{
  "num_hidden_layers": 9,
  "hidden_size": 448,
  "n_experts": 32,
  "experts_per_token": 4,
  "d_expert": 96,
  "d_shared_expert": 0,
  "hidden_act": "squared_relu",
  "moe_layers": [0, 1, 2, 3, 4, 5, 6, 7, 8],
  "router_score": "softmax",
  "normalize_top_k": false,
  "routed_scale": 3.47,
  "balance_loss": 0.00547,
  "balance_bias": false,
  "n_groups": 4,
  "groups_per_token": 2,
  "init_std_router": 0.0186,
  "lr_router": 0.000394,
  "vocab_size": 14690,
  "norm": "rmsnorm",
  "norm_eps": 1e-06,
  "tie_word_embeddings": true,
  "optimizer": "muon_variant",
  "learning_rate": 0.0111,
  "beta1": 0.95,
  "max_grad_norm": 2.0,
  "batch_tokens": [32768, 65536, 98304],
  "max_seq_len": 768,
  "train_tokens": 339200000,
  "max_steps": 5217,
  "dataset": "wikipedia_en"
}
Below are experts of layer 6 (counted from 0) of a mixture-of-experts language model. Rows are named router (the router's row for the expert), up (a neuron's input weights, with its number) and show model dimensions 56-111. Each number is 500 + 25 x the weight over its row's rms, rounded and kept within 0 to 999. Numbers have three digits each.
After each expert's rows: a language model's description of what the expert responds to. This comes from a sample of Wikipedia text that the model never trained on.

# expert 7
router:523543547559468499455477488513494461478497504492516503485506441514515498457484494509531490450496534536520465456455472483524528501499519479478462520466514504524488479515
up0:519475504506529524498482549510505516479519483526483534481514490481528474508545496477474505489483510533496458459503477478519482505503472519527520490453506491438503544488
up1:517537523522472496472464507502532516452538547503505543520515519483490476503521520463496507504463520523534468487443417495512526510522516496479520487484482483520450456503
up2:479484537509535469476487495516510468464523538487490506494498477531540501498496495515502509521517523525486519474533490487468459475505508499509506497484479509518511515505
up3:505506453484523497517521489513481467473503506450481483491508528494470487535456523481478460482547509533515475471495510486514534492490489444488499521496487509508531511526
up4:517523482519485516490495487487502481411541505514492509517490460483500499506517507492472475460541496469503497553498483456506499495514519501532472506523501511492495493485
up5:503515489509531514529561475514486475524487503507480495536496523506501490463511533511503501475453547507490483444508477488503497480482513446475484510546523473516475454494
up6:520524524480462488540467498474536490473485504490501513497453462500527494473447494511529536470538491529528506497495512476471529505529479490493479520465521509486554539526
up7:507472518547494532447518503525505489522505510507529521493519458511536520511530454530513496439495496515525494534445523518484494483493493512474489505461524494494512497496
up8:498488554473450503492495504501555490502550491519508505520528488464440493536496513514481485534504534517494447514498514470498487468515476509467507533477503499475487506480
up9:473555498496519537500480511539481456499488465535502492516503541519515494468480487484489505458461473507549515492523522545503493497496489427505498509499524535479493532486
up10:483495543504464516539488486551551537454486450469468532505521527483476481478473509525532477474473507533498472492509477502500489488477499468455462511502502514504524517498
up11:499488475516514500480475493464496514470532509516507538523484493472509477509485479521525481480541521515484483524454525506498489487511539511485501499510510499508489522570
up12:486503517496493512467486483499524505474443513457510486507515514547503490511469508501469510526511479535501440426518510504451509492515469523476524482502509542492471483493
up13:504483538495484466469535519485512485487489524517497523494501501480498477512497582499502505468502468488527526459484476461559533496528452486490489551532527496504472484516
up14:488485517524490515533539379512519493473508504510520503527512480516494477531503494499490482486514503507471511538457484497503519476498495487485485550512493556498512466455
up15:472472534510473540497489531473510485529528472491476499528510466472518484459493512473509492528471498567492499489475488504472527506482496501520515524508536545482558505517
up16:515471565515473494482489517485512509549489534477516486537512517496495557473486488507497539469436471509524495514454480500496484513498543542493481550504489475497486506486
up17:493473532511484559514505489532503533468524490513491476460499543494465507534526499538520517463525546498505519496450509473490466470457474499478506523518490494479469502488
up18:497524499477486530496517481487468469481498535538512517483513464543471507474487501493471422470439558480504486481486503475544499467500492480516464493528514508460511546474
up19:511477542498511508550518497507547517506537458545462522480454513502475489449486488504496507540519531517486501458504490488513473470479540485490466530511549505526544545477
up20:525506495518483493520481515499469509475523548503491490505502483498472513475472525541504440483532524485459494470445498469519461500548480484450484531462513508515445514473
up21:510506490521479458445470512468444474501477491525533513452506467501504514466521459501492462521488539512495539482505519521451474512496483455483495502493501498530528519516
up22:527518458519490523457496499477512508546494505537495472503487490495482496545499458522544536496484545523502482518491464502512449543477511536511454519481496497516494489507
up23:500545544487489496452515478470509489514506467552445521492463515477456499463483437484479513497508498476530496475506478514513551508487502507499527508482547512466507533539
up24:463481523466490502517504539496495464491521508437485484495495460531491470464494426500495464491492508514527531473487522486526512506516503551478484519499528491470499484484
up25:490530509533483543505500505491509500512470485522470516463557478518489513518516492513480444490524512527482509481503539528541464487500534486537545465486494466500523541502
What it handles: First pieces of nouns or adjectives right after the or a, often geography or structures, such as sp(an), round, small, town.

# expert 21
router:493462533478522523472466495468471493485514536523511491483493482510450503503431499518479497458509530514497485498506543508461484493503486511498489549492496448492515473510
up0:467487500446502510491475486490455478483519512480495506515503441521502493489502471511493495516500505479470517513525524491489473539523490501496524517424499519478478531498
up1:443497501513452502531465512506420522527481507530513521512515450508449454526494453511477488520543482498555513520481550513460542477494525515500509514486513500474500490508
up2:537461505440515482499464504519486545492481531485513531476537459508499470491492490477432489483500510477528501517520465509472476510509495529511511512480496495528494486519
up3:543475505489523525464432511520505522475509488507491501526468476517477498496477524500504481517515500522466501487456505529462500491490501502475537517532493454490505484505
up4:450507430507507505503499496462473527495460534499497489527519537504543465497484497468459513485488497487449508507504530499436479486502503512512513503482495520495557509513
up5:488464507526485502511531541465489514490513453497459495445454507518504523506508504490491530485519483515507456534517482474489525497481474489486467485512543456528477433497
up6:509503553524528520524529470501460469491513554474502526436492478514511562456529463559542488508516498532488481505506539540523563447472487510500540513495463470500510459522
up7:494506528502525578498522498495505468485513489482478514478498534560481532500497495537517492507509511480524485511535525435492473498492518495508512530445453548540454485478
up8:502522534504496533521510492521520474528448501508477463502511478477499478463483525507564495495530535516479503415451499543495500529492484499530463516526498512518477500525
up9:508469572467560518505509474505450534479479488499488468550479527536476467529511447516464496495489528514495466481469541468499530526498540520559524527464493480455525468543
up10:494488540516444506492482459517543517511531501526537465497455532535465533518500541489492467496490501512520474538519520528456498533509487509515544495512479537515534504499
up11:484487485519539542509506520450551511478456530467516517485510476540480486544461514525503489443513487524505526520476525541491496493491506498520523527484499475505502498509
up12:495470516515503460518510499516517543479506523504538537526514521488496482522496506501496507489490520483505452469491527532448494505469501468527490483471474515437540525532
up13:536484540511501510536475473453507515484529463487468526488477503560523515473448495486478481512495480514556491527491480525470513540501437528498479524470502497482446505450
up14:479488495477447516516505505478522525481503542513492478465500494487481512471526518506498467511478480461441531548510518546496504468476525480490570480536499517496520494465
up15:471489449490514503481549521510472495503508478528511528517477473484506505434497468523492444526533522470490491533521518485485484506488530505484495495523532506470478539508
up16:520505535497527501477533517494471489484481529524461482482532439531488492526460464496509522499566517505491504498515479466454481537493505485532503441475521492506517564504
up17:491505516539548491506481492483499519460482522533538511523476504551437449477486504503514502495544495511487493472519484456501518492523505522505515510517519525516448483497
up18:480542445486518458520532527503487470491552533489479527514500469526478512489485499519520494480514527474508459569527489468505513485475484580487489498501472522510481509477
up19:459476523524450481506503453467539546491488524505501510533480510482502502490511522506511503548508477505521501483500471492529475504492536477495474492517450533520491489510
up20:492487504543573515492515459487452532496498571461540507490482468551515514515513494497479498452443466449525534507493511517472483497480440500496492538497548468469465546488
up21:500504496541519483476500485518455512529502488513517501478484429542524498497501522496543461518513449486513506483473484471471560538552497507493522518505528451493483498512
up22:524480524520538528487461545505447512496488494486512510500449469514528489486500498465546556474504494538468446496497488517490508462498513529541525494452462497504479478493
up23:430471564504502525480515500494486494502511504508497523467492479491508536445507474482483491507490465485526487499489444527483474513517514506474478487472498506511500484491
up24:483499475497443498512513483477515500443477534514505504520488495527462492457505487468488485550500439512532495543520547546486480542517511531463501509467513518512445512525
up25:475469483539520466535477491510480503485512504495531506499464477534525527524481510485504466535467536524509515495525513450446521509472486545501529525484527519484523492513
What it handles: Table header endings and separator rows like |---|---|, plus distance and direction words such as km, north, south and station.

# expert 0
router:502528500553464467512492524515504464490461498515529503510506520491552534501505497512522515473504532470456505460470533530493491500482468499525480493494502510507509501540
up0:503529481469493482513487509491484495532507487499510490540515521502497495501495451467495467489504496462490490474523473492498557505498465484481528495493530520483474508481
up1:547523540509510491485485516515465512512522493518494454553471523492495454503528497519537528488520522450460491496469494544498490504560499506523479488478493476540524474489
up2:497507522509504521497497512467492513508555479547485516486521521544495553530537527507474454514536521495434458515477488485483517466493509511495485532478474473477491481544
up3:486480511514502451466500482526514525468468566500512477542479478483479481548502498515484538472490516465474466419550524471461479528441456500533542509507509491569540503502
up4:518485468476518483517530521526500546479539492469539528484552519505465492509489527484509505507554525468541539505482528512497511546536475507454485509481504527477510528515
up5:494494457496528506552525502496501488559496521503512508476487492501474471488543458515460516490512498523487471503454485532494525453507481523503492517517558502505498452521
up6:487492522485475515533500497515519519478545496495482497478517512487484448521476529476446487473469506522480489530478485518496481497509461491521479535539474485549508501541
up7:494488534495483457466487538496489538539476520502492552507517500491492482485544540493495533482520469464499530537539512462523508469513492531441494517498510490456513504510
up8:516500507521509483522519497507488487527543510525483522490547518486467479513526490510504483482497494487490495509506507455507493494527446484499479501496520520500482490503
up9:508535500507506484502509497487566479480535498523483463521454520477498500525475488518495512525460493503531467529509502482493554474490521514544509466552481540517524504521
up10:520547462543536468485483521525486514478506505529523539544517507516512511521472495516543483512516527482467514487502495504522547518448462481514520532448479531496496500531
up11:501508481492513501489514459520492473496520516507497534506436525476515521513533508498519475455522521517433507487494480511525522460487535525484496467489536477482480465479
up12:514515546520475544495507477520518523445553521532498524498504495502477535488511499472512538458490504461484516513479475490515488537526490505511490453551436516509463513492
up13:480527484491492518496526501496447491493499441482537507494492514486487512480442488486483488536496517519493495522523489491519494534498526446531462563473505459501430523519
up14:485482544492504477487521536500525536505493484550527484504531480534484488511512503480482515489493493495501474454521522517521490514526542473501498533508552488524526493527
up15:499490530504485534530519519505538481451497485487511473503476497486490458509490464512466485491454509489489493509471497515518494526503483529513519519443473493502525583509
up16:539470458487484484493506468485445517520533479492496507536484501486519454445508497522488494480521453529527493501494504468490526499474511477512525495496494490473514558490
up17:497533500504467506483512501454508516489513546459483531459508497523505461497534496502485510489519472485437486464485504502470530497512521479499522502500527502478496506519
up18:493492523534493472545454524497444486504542459525512494525531497503507509483524457534496504484512569510457528459466517537499541491503474463499534500503518471490485545498
up19:509542456529481499528473522448511527512509502506518498500524513484480487518521457509528481453459503497545522476474455508454517509494481495513524473525526490481528501525
up20:503517485495460525492491482491503494486486443515534500508502471530483507445508495488464483500497508490510486490493475489514469487508446453520506481497504544439481483483
up21:490490485478508465564468489460438513475533510488513496493522517497518505486503511480508493476501514528491523473448547527509476514523480475465466540536459527516523513509
up22:534480530475519480524477477515508490513536509483462473447491500476472507488485493495515539514504520464525467489455488460512487525503511539481490486439532475532462536595
up23:505512523531567492532517508520491514499530565519536510520473501488490476513531488509506489487478496501490479481504504546515540538489511519476527516479533558475507491540
up24:505521470462480513518538462498517493528519485524454503508511508547509507491463500488456439442461513497502491461506493432502510519477516510528536493471529511509525505478
up25:487526462541441491514509506534540506507520490498484496485547516488506485511539505501476480521530491464484496523495486526509539512526501486496505541455510497455501506514
What it handles: Pieces of person names and name-like team, company or place names, often in sports tables and cast lists, e.g. Johnson, Racing, Creek.

# expert 18
router:464494509522533482527474483464510508518476520505506491502518478490473492494514471486479526538511504487500488542513509513511471460492539471530498542509456493481520484473
up0:524516501478546512521518483487512480520502505505513476498526482507456523515506493537477492529496527514503520556500485553478488478506467482485505472442502468477470507500
up1:508467454502485469533489483470493531519511493514501445507475485469494502504526464513513491503508519500512513527512492503542515499500486514530486516501468504527520496519
up2:458501450558471475491526489478494517457506469516515485513516510459535510486494487510484450490500468538511548444493450524483506467519542510562456511514530461494469503544
up3:466496503509503533503509497545500512512456471496493529509525551476520509478512484488497524537484474561507496495502494543481506498484484432474502538536496495485498571476
up4:490506518488493539508480486484478480511510518443481515547501489506463486480493539521516477514486513542577499502506484466481455508509542508460483479488523467531511488476
up5:490496506581562495543545491541447485480497485528482496476505482485489530524484486529438500494482504511503529492471493511534475518448510523507533490472511492502482493455
up6:498535515485487491487502523500476490504523506511458519551523510489450510473468487539507486502471493494488522471472474504548516477511559531505527515503499495490485483528
up7:474481528508511528512474466450497455444551488484495508494521513507468504526528487476483473479536558511486524475483433467516538455552553508510535504478487521490482483514
up8:512502519509468539530479555483434493502500500489534535493513513534478547485476489485503495488470497497488481497501490482497478516493531522500510484523555564532510453525
up9:480538491525513557464539495497490518478468494490493490476520499533463488498511450475455478507476506501506521470539534476488481487504500515465443514509479500500521500492
up10:515524493493447498490541505507504518502522472460512492548513480489522488532525423515505499531486525465555527497521497467469499474468529479500541505504492497521417518544
up11:529462474486501527533525504493496530505501472484515519506527534503478535469532514452485530458495495479466504498424501487461449441504461487530492486482514518510518507505
up12:486496483482524520503506494473466516509511509476497495518494499521486484510487468524492487459456467537500487507502496532494478515498499512534502462536508478461507494491
up13:506467523498509538517481491447513488519517461475500474518523484492522481525466497497443529474560542492504511551481566485517513459480454543489513528472440479479470472490
up14:513548518514486464516484469531487449471488490502481551453526491520481501458526543477473532531516508539520516512501501508522447524511532505541481512486573497464486467542
up15:499533512490493469534500483543515500494531507527499551481515475493478495517477488506471519482482472513519503512519501505507519539478522517486477523483550522492527506501
up16:534478492510518533519489505476466494523466535482471493466492517490498449507492491470507493497491499441556496517487476482481518480532494521481490500519489535487474469471
up17:508475485498535495461488467449512511458489472491525535496487527518488486490495532508448478471547498506520500529508503529508471495463481483491501500512518595455506509490
up18:478539504508493489510496529530460483487463475523499501526484487505512463506454456478493490475501498510505527487479467503497484496513514516508491511484465503508508553537
up19:518488519486454514510497521523495499508501499476535513478507490502480497493534499478471501483483519572477478534485515519507503477515484507528480515508515522481504480445
up20:522472476511470531510523482516485504497445518518530495517522467491492478499488522503466501498497503448474459498481468503503438536511450517472454500544465489485482528511
up21:462531483497535527478498506495519499480524503464529483529455497496480494503498501500505511476541469517515468484482506470530493519544512512499549535502486493501504521493
up22:494510493450517477512473511474474521472528474498519499496481514504450484488513505466492450513515463511507484495480515521481507483518479471446504468500516498499482473528
up23:486544480494479487536510507535477502503497522499494537511484534511539514489492492517498482525520513484508484531510509495504511535500541458524550481480542483547489533529
up24:459496535495527547534506498521533503476546578464474477480488517527510491510488496537521457527515521463513518501527477471461469442486504513490500476507500527509474504529
up25:467488511496531502489500490479544522484501512444473526529490484548529536494555516480506491480515494512522492531513475524530477491507534510492528489517523560521555513516
What it handles: Line-initial dashes, colons after infobox field names, and labels such as Location, Born, Preceded and Coordinates in structured lists.

# expert 11
router:503482503498493495509519501511559518536510508471490559504504470517480513487463508500465497541476494486484476512537499487487496523515477511481484456478496524508489485493
up0:479491522501487509501540455487499450510481492469484476502456529479514525539531496513478524493489507541506514500502564499480493512508471489548464497518480491546476507493
up1:533518521562476531506616497492533535479469480526474464494456463514516485505530531497484470516481518500513468510507491506490549468567513496491512542486497516487541482506
up2:474494481530517463550541510500494530509524491494446492505524478511524480486547485476470461518466508479496507488492532497517503540495475508515484519522480491466523476503
up3:435489509514466506487469505534485541548484516554523477514519514458482481532510502488506520459490480538454488544491519488443533459478465491497494480511473511519513527493
up4:486491480502479496523476485491494513482495525543490514500531453524474516475548520543495493496492526478502475512496455504490486448573479526533513518467503524535478503501
up5:509457486527470518505480529461490545504498514515478503476468469502458520538479470496481509462441486512515464524482485483466499477482477537532519537498500443487477475494
up6:526523540539470492520483479494466498486482501517451520489470508503508492523519478507492502534508440493540535505525499513504549516505508525500513420518499487543482539491
up7:506529530518527481501503499473482496514492524472504522519506512528469558501506510538541495497558485522463476503509502494456497461475501520505530460514469493531534462497
up8:468482469551507478505484515471518521489490510523509497518502466496519523457524448538478482493462507518506510505504515514499530470493478463507523538513535524492464480473
up9:502502490484452512483488479486474522509493447522480526465454484509517510468567508565513455468465496497509507552476519459493536449540525531519525512532548520486485528506
up10:496473519524497547514445506498493522513456505494527472511460468509510489497563493500552465495499523511519506529524531472519535538527476430498552519473452563514498458539
up11:501518478473495527496457494496526530506512476497501506497483497462540482499503508486496492529480482492500462506500477492496479479498505500565531442475527524488480501446
up12:477490499488497553463526441478485508526512489543514581498505485487458506504478488520502454556518504526483515466513543502472509520539481499511487494509500523487468544515
up13:529501474550480455550509511525510492499538486495552495556507438527518476490463504485464448516508522458452532552469501467495500517544454501477493521499519494526504497502
up14:495487469505514509488571519511517501474509520456445509538518502509463462503485492530480522460514503510479500499501489505456502522484524512445476485464477493521468510471
up15:508456502534490490448521536492530504481475462515530516492488475525516526532475545518516462456471442519523453529537478470522485526483504435540524479525528501482482478488
up16:502484509465513511504489494528511481538543487465492504533493498532464464489467507505450510477493500462475466509483479477510463460463496495502503530532468488543468474460
up17:536485501490531522512496501479487526500509486479503522539493538501501498520511553510510522487526536482497460469531478535459503494497503491507460465506547499487509505519
up18:531499484503454522545506517498511474490522478495461468515470514493504476488481496508508501479463471499446477524495510483496515502540555497495497506510470505518510515496
up19:503573483508497497510478463496505520546509494518485518529506484525517515533522501479485520524558475500502475486507508489452487491508523538498523510518505490465456544543
up20:464491520486488519482513537486531509449510507543504500436500499484534508505525586480475527508497485500507504486495543507501480482511495512474457508474503540473509529476
up21:467527484529530504502523506529520536536510480513476528532504541498516546537479469463501512499470497535508548495543526482469504508477522454519478445527494494504502474499
up22:492515559507490483494512521527495507476549497531504513495494555538511568468468487499468480503502530501561476539504519527498537516489482520457471491507549565465511526524
up23:512498471536462487480539516484518488493516483486487539514500519520538507521540501500492508465529506484522510470476494494515503506501525508490544515494508511510483470518
up24:518508489498477508486536514460536516506477527494511497534535481507479453463490497527494471493537502488514469571544509497530460455521502554518516481476504479490453494493
up25:505522505507526523508493507470478514474550468462468493524525448556518512476501484485500465486476475516473499493485470523482522481503508480494530528487501512477517533532
What it handles: Periods closing a sentence before a new one starts (The, He, In), plus proper-noun heads like War, School, Award, Highway and mid-word pieces.

# expert 5
router:490507541458519489495485527460460487488452503512517501520496513452526569514556531500489532467505500478464489500479512553469485512479456505523493526522525519533509501497
up0:527531501478465522479480456480469531477512521509509496528529490500492516464567498506499499540465507541495488467435494441484524489472483520520450525503514506490481516505
up1:520504479519527547501498511502534500470494495535472526496512472503507501510504484470472471515492490496521492487472534510512486508460498510503508436504507496516519480542
up2:426501475478458496530507541510470480503510469500505483484482488487507516466481497488444501442459480485503437503558485516490488459507471462509541513503519536532502496492
up3:508501495536493500468471508513482502508474504544511478449527514522500506492521490518540513510512496460535500466495491480501564534480509471540488505509517469480489444501
up4:500523486482492474502493518522556503508505511507467459531498490483522472465526527512523501502521482473489496505526519465481455542493527503489504521478529493433499506498
up5:502529568478533519536504490480481493474503481509473464512490512477517535531515496491546500493520494506518468491487506491459491517486493479504506531503508525487509517501
up6:476470468481533496543484510463526490472476529474522506518487480497524553490505509507438515495506496474482523512487510486517517523491526539477510529513501459519459530493
up7:489537534488495515500509483543485546483490512492536501489505485502506509520533515523495497509492494516493487451488495542513482422527507481493507515538517539479475482480
up8:504529507478496536461504452548484517531513456451510471515509486520503521529533478511508513486539499486505493522479465547391490479493497535478497540496520501523466507464
up9:439480491470482472521537496496514501520523478503501482542445493511485525501496487500484521452540470512490501481482535501478545451528476521553436478490518467463464538538
up10:528500460514487524508537503465491507504487473502480510527532489526513507499499504466507520458462504490459536508504543516485491500473532430524555511518467470440517459516
up11:528518536472493502502486484410501531480493487462490515520519477501519474482502539524522496514520516521496454496475518512515482493508485539497523535528487506488461553483
up12:497487499513464506487514489489466498465487483535521514467492476508473533520525457528455512507487512498500503515490506519473489489531510482487504498503555518487522532496
up13:538545504465509485504492510510426485488514515485523542524503502473505506531554541503508473478485521471518501513463532468472473455471519523481480533529478515470494497512
up14:476522509511553496461477488525515492491510525514525502507469546528512475516491498480543520473484515536544515528495536513496467466489463479506511431486540497498532467507
up15:512478474497519495527531515527508501452481418484487510481514497512478518465513537481523532484447547519463496503512496518503469468510532534461486510515485540477508483524
up16:493475475476513512511522534538465515423478454526533484499536536480523546499496479519501490486522473470471485509520510528473549465516486505526562510482453496485495534502
up17:489497515508472514502464493483500526518505515518503485537499518490516501476534477521506489530478519503469491471481480491507478510486501491489487462574524484493530484519
up18:455483471468516492483490531455474515496499505483436509540521511495533471499484552508506487501483512494484512459494503464467435514482484493469493502490533549473551502532
up19:503515514465533482486450479508536515496496557511498476509467516463531494465507509496504499519501512506494502481491520503506508519499445465460493473516496518515539541519
up20:448477489493520512494495501486537495500514499526478482538468510517525494513517528537502488503488464471554463494530473521475484552489508474508535478493505514526511489509
up21:512489496510523529463523530497511500484530512500516482518514534476494431489480480493510509468462483470516470498518557541510482470561493498497493494502489471494513557528
up22:511497481494491448508474486516464509463527503492509583528486495488549500475522469510500499467500454519491494493518477506517490453470455464498486465467522475521484496520
up23:534525493505469523436472512511518494487493484497527514507517476506502500506514527535499520509469481486472527532464520490503438498489496505455503532548501487480529507474
up24:497509463520482516529489505441490565477544473486506496463562512514491517483513512509494499497447508476481455492476482549479480516514490506527493473508508478480518441457
up25:523552489482509475510462492482462479515487529540453522500508529495449526534517460483547518491474493531496494532485477519510474465510461496512550486494563515515517461512
What it handles: Middle and end pieces of foreign surnames and place names, often in football squad tables and tennis draws, such as Novruzov, Příbram, Basilashvili.

# expert 15
router:503521516485484499525465547506502497504511489523492506458465513494520546504505554457511501542499460494479510465506501509494499483453531515492462502453489509505523466475
up0:489493480520497517450484520507503528473512492511486513506460498529501477535475509474469484548511492495533511482481527519477508497481499488507528470453490450517502475497
up1:504487517516504550496519508537532513500495522477478516462485463517505537478487536532546475563457494490504513494517503436537469490478519475500533474466470544482454469503
up2:486523487461487534556474472511494490504516509500489545533483476473471517514470510498504517506485457481500495463497490520503436476496490507486490507511496443522528505479
up3:512479506492502542473489498520481518500508499538473525484506508555502505500527528500539496524455459508545511513507502450486503500488513480474509475532508500483515534503
up4:500473539462535537479533508522479491485514503503500504487499507504521522501510489502525501478558507515482497484470509516508507427481487519471498512478529487508510516541
up5:501491469493488500537487516468499482496489507455546541475496540490520498491496498455541500453482495499420511545515499511463496513485518528564512482485505523456494548487
up6:447536461490487515531494505525481508512503504473504523493479521519492510479486457478497513524499495505437513461485515482467500497452515529460465437501489506450491499450
up7:455503508491471479485508510514488526507502505518464511519543505553566574504485505488478499539507491518484499467505502497526536492500486537460483541462457509459496492494
up8:541474523495491522519468490555478480506493545523480533501503505524517481517503527499514513507499499553489460477499490496516488464468513542487507525526531511517501487548
up9:482466521493479493557515502457515496531498501497505508483553483502496438521494514496492545515517470490518509497489504523516479518519506490516491484484493509485507499502
up10:504479490533493545475527478518461527493493505501501520502505490530504512509472460481522521499520488499483522526493505501515565544535557470476495504556511500516522483480
up11:501503509498475492470498484552491519508531488468462542511540512505454447491474496497482478494510507509475498516400532482472453480545513516513517518482504524476492492484
up12:463501485486529434491473492489542504493496521475490490478503503500469488540491449533492524511535506472513425494516502526493423512465497526504487447524461503511493484449
up13:504528521487464522488497529536500496527501489534500518486504512496523483479483542512532508532533466520517519465503473518515491449512490479504518504483509461453506518503
up14:495521482501475504489491499488495508502490491454514456524511455516445442499456514480502512520532521523463469496514486509506521494496496482508503496498503476513506487450
up15:495517486483491521485526516496494497522513537500457525478487511525503492506466514531496503508511514570424534488517526525516447511523474462466462503487506521519526505521
up16:496474506490507507512472479496527482518535497492489489536465447537454498472488488465479512490491514503508490471512491515516494502497507536496491525530513503487502497544
up17:495513501472491560500524525471483540495481442539450450491481517508494478503492523477481471536477467514531504511483520498501474514480497496542489557509507492488519524481
up18:491495517517555511496464547478503469491551508475511482487533482493494518491482471499475515512454522507489483494482532466518462481480490489461511480477489512467492490478
up19:485488489511480515472532491485498487502497500508498538503434504498541512520473493486519469514487514484496481484513496521490503510546514523527467525508495508493474484498
up20:522486471493517505525545479476487499562507480464514478504539487569500434522472483517508512520527461537509496547491459488496471470473519512500514518503474479501539473481
up21:455539470507468496529503513519469499481489548512485470446514515475517498480465545512483473531464513568481506535524458548490470522539492527531472510500491483467514503507
up22:492507492560494474499484489501548528500507518531515489511489412462518504499474459494514448508497523516489490485478490472527502490507469523470500484470520459469516475488
up23:462484509494549465511492476509470478481499487432534516528459498520531524497503487500511507496505528500461512494445489525502468515518473476518493501515523501465536507507
up24:503486534502533516518481500517498487526479468513515494509484481466511538514512519474537518521489493541535516503465516490510488448518551534488487534511535549488521521511
up25:527487494536544479471495533481535483515481500516509536480472518504515462523472475512520535499505507461475503498509517490490476484491540515506515529482483503449517505508
What it handles: Pieces of foreign, especially South Asian and Middle Eastern, names and words about armies, peoples and conflict, e.g. forces, soldiers, Syri-ans.

# expert 1
router:520544484470488517487542491548500483480483484437515471528462497524489475466528471482493528514493522528512482509500519516528486532495498522474490515473472488551463482519
up0:506523488510507517506510541528484528493512524454493471496477443502517525525476487524494499525515506472498506501470517513488498490492484544535523519528494481497504481476
up1:492487417556485484492481480457459508470487510474501516485508463526547493443504509503557488488457479447517489468467505439479515557488536542475525454472489492515542488465
up2:496506499456512541485528536475495496544524512475517487523496503577493484534488506504559511509474467485490498511496470427540475490511505551559493539464509509508496522505
up3:493525480474509496539534543485525467505528508523514507539481500500496489500512491524500522500526538488464466484490544497448516473486501483499459498485505489483511462527
up4:527440489520452505528474481517476529496502505474465487544467499524492470507527518525500478518516500509518514529507476478508474485506503513525459521444530510482523535498
up5:481531503474518479494521481471502526521527520427494545510471459528460503503499476500503467492506502527514493496509483498511507494509492506461523524518543477530508487490
up6:498566491491504513517502478510487495538516499547493506536499539486468487492477488507456496493501528497515474480507500484501510517527505520492490512505496476520492503475
up7:512553516530544509505526482495454535475479470483486520466538486451491502498497486476524498489526481535523496493494465505498516506514515527527526497490487534532445464513
up8:485485523506525493504507458512548524480526527485461485434470442513437488480535515518511522521484510476530503463511521510543504493505474515519525558494522517504502479530
up9:510547500520475493518489488515486499510530462466480506484464528479508569499455451531466545535528530487527509515529508542481527501488468455521499469518490511515524500512
up10:508497510492466485538514539504505513488474536511472490448469515529455512482471534497510482540549490519539460525531524518497528527485491490496564476526519520429549497481
up11:490492465522527517508529517460507492534487503436482526450479526527508488471510528485506463514522501461517472447522509507516536468492530523499526508522533527524499509476
up12:536481454536538519549504440485508499527506551469532512488538476521490490487471507472505510515499504471458546465485493444514445454505513479505540490516504489490485488499
up13:465487554494554514538516516579498519470506489501486481499479517539500495471479468487527502505522531528486520471512485518479533467530497497518514500487500512497493507537
up14:503493525485491519495542502492511498470471525476515586505492503503443473468518507509504489474472502483540526532472540524519519514511490522508547502496504517541526527499
up15:524474491504461483508510530493491482523500459486520510522542546481443499500512487468517493508528483493503531531492517500510501498509489511509508517494507547496526468493
up16:480500466526559495483483529520454488526479531470496503496487489533467502482476489498487532439485519475528506470513485513475528491538533506473553494550503504514547503485
up17:514476482508505522473502518536484534501513493515545483521506512482535503463541481490504538507543504507505520441493507532511520482450481483477491501465494498546486474502
up18:528553539453471554472512483510465503477475421502496510473511470521472483486435483453492485526508520505479453522494477507477476526517499497492530546479492468492476485502
up19:489544474530475560537499494493511490519491524478537507462429488532503480497534509478498489521488545505521535513521461518557482509456540469512504523517500509485502516474
up20:519495464477527525510537500515489536526496522529480520499484514523481492493484492540445488542478475526495465495448499470464457515440494491508480506513464535498507502475
up21:504517491497500494512544496558517477468473496509502494508484507547439467467496499513497511431533507499534508465525496506516519492509516503507482494507485510481516481509
up22:507511483479520505518483492512497489554517512527508437502515495492529463476515482514554526483516496503476454524461466523504526482506500520506494502534510496507481478456
up23:519476510474519480503475481511521478512513489500508499504502496558491520490481483494492490553458526496524472500454459545459503504516509517496541489473536509515468504509
up24:513491509516483564551492526513405468471468503485495474484463476527468498477502524497495513488490490465512483476479498511485487524493515498530527503474494491515503512494
up25:529536533567480513488501481482463474490506494550502487506513562565559519445479522521500490510523510508537477514539491496495543469479480539465528494513515508526493500502
What it handles: Conjunctions, commas and quantifiers linking descriptive phrases in prose, such as and, but, many, more, and adjective endings like -ic.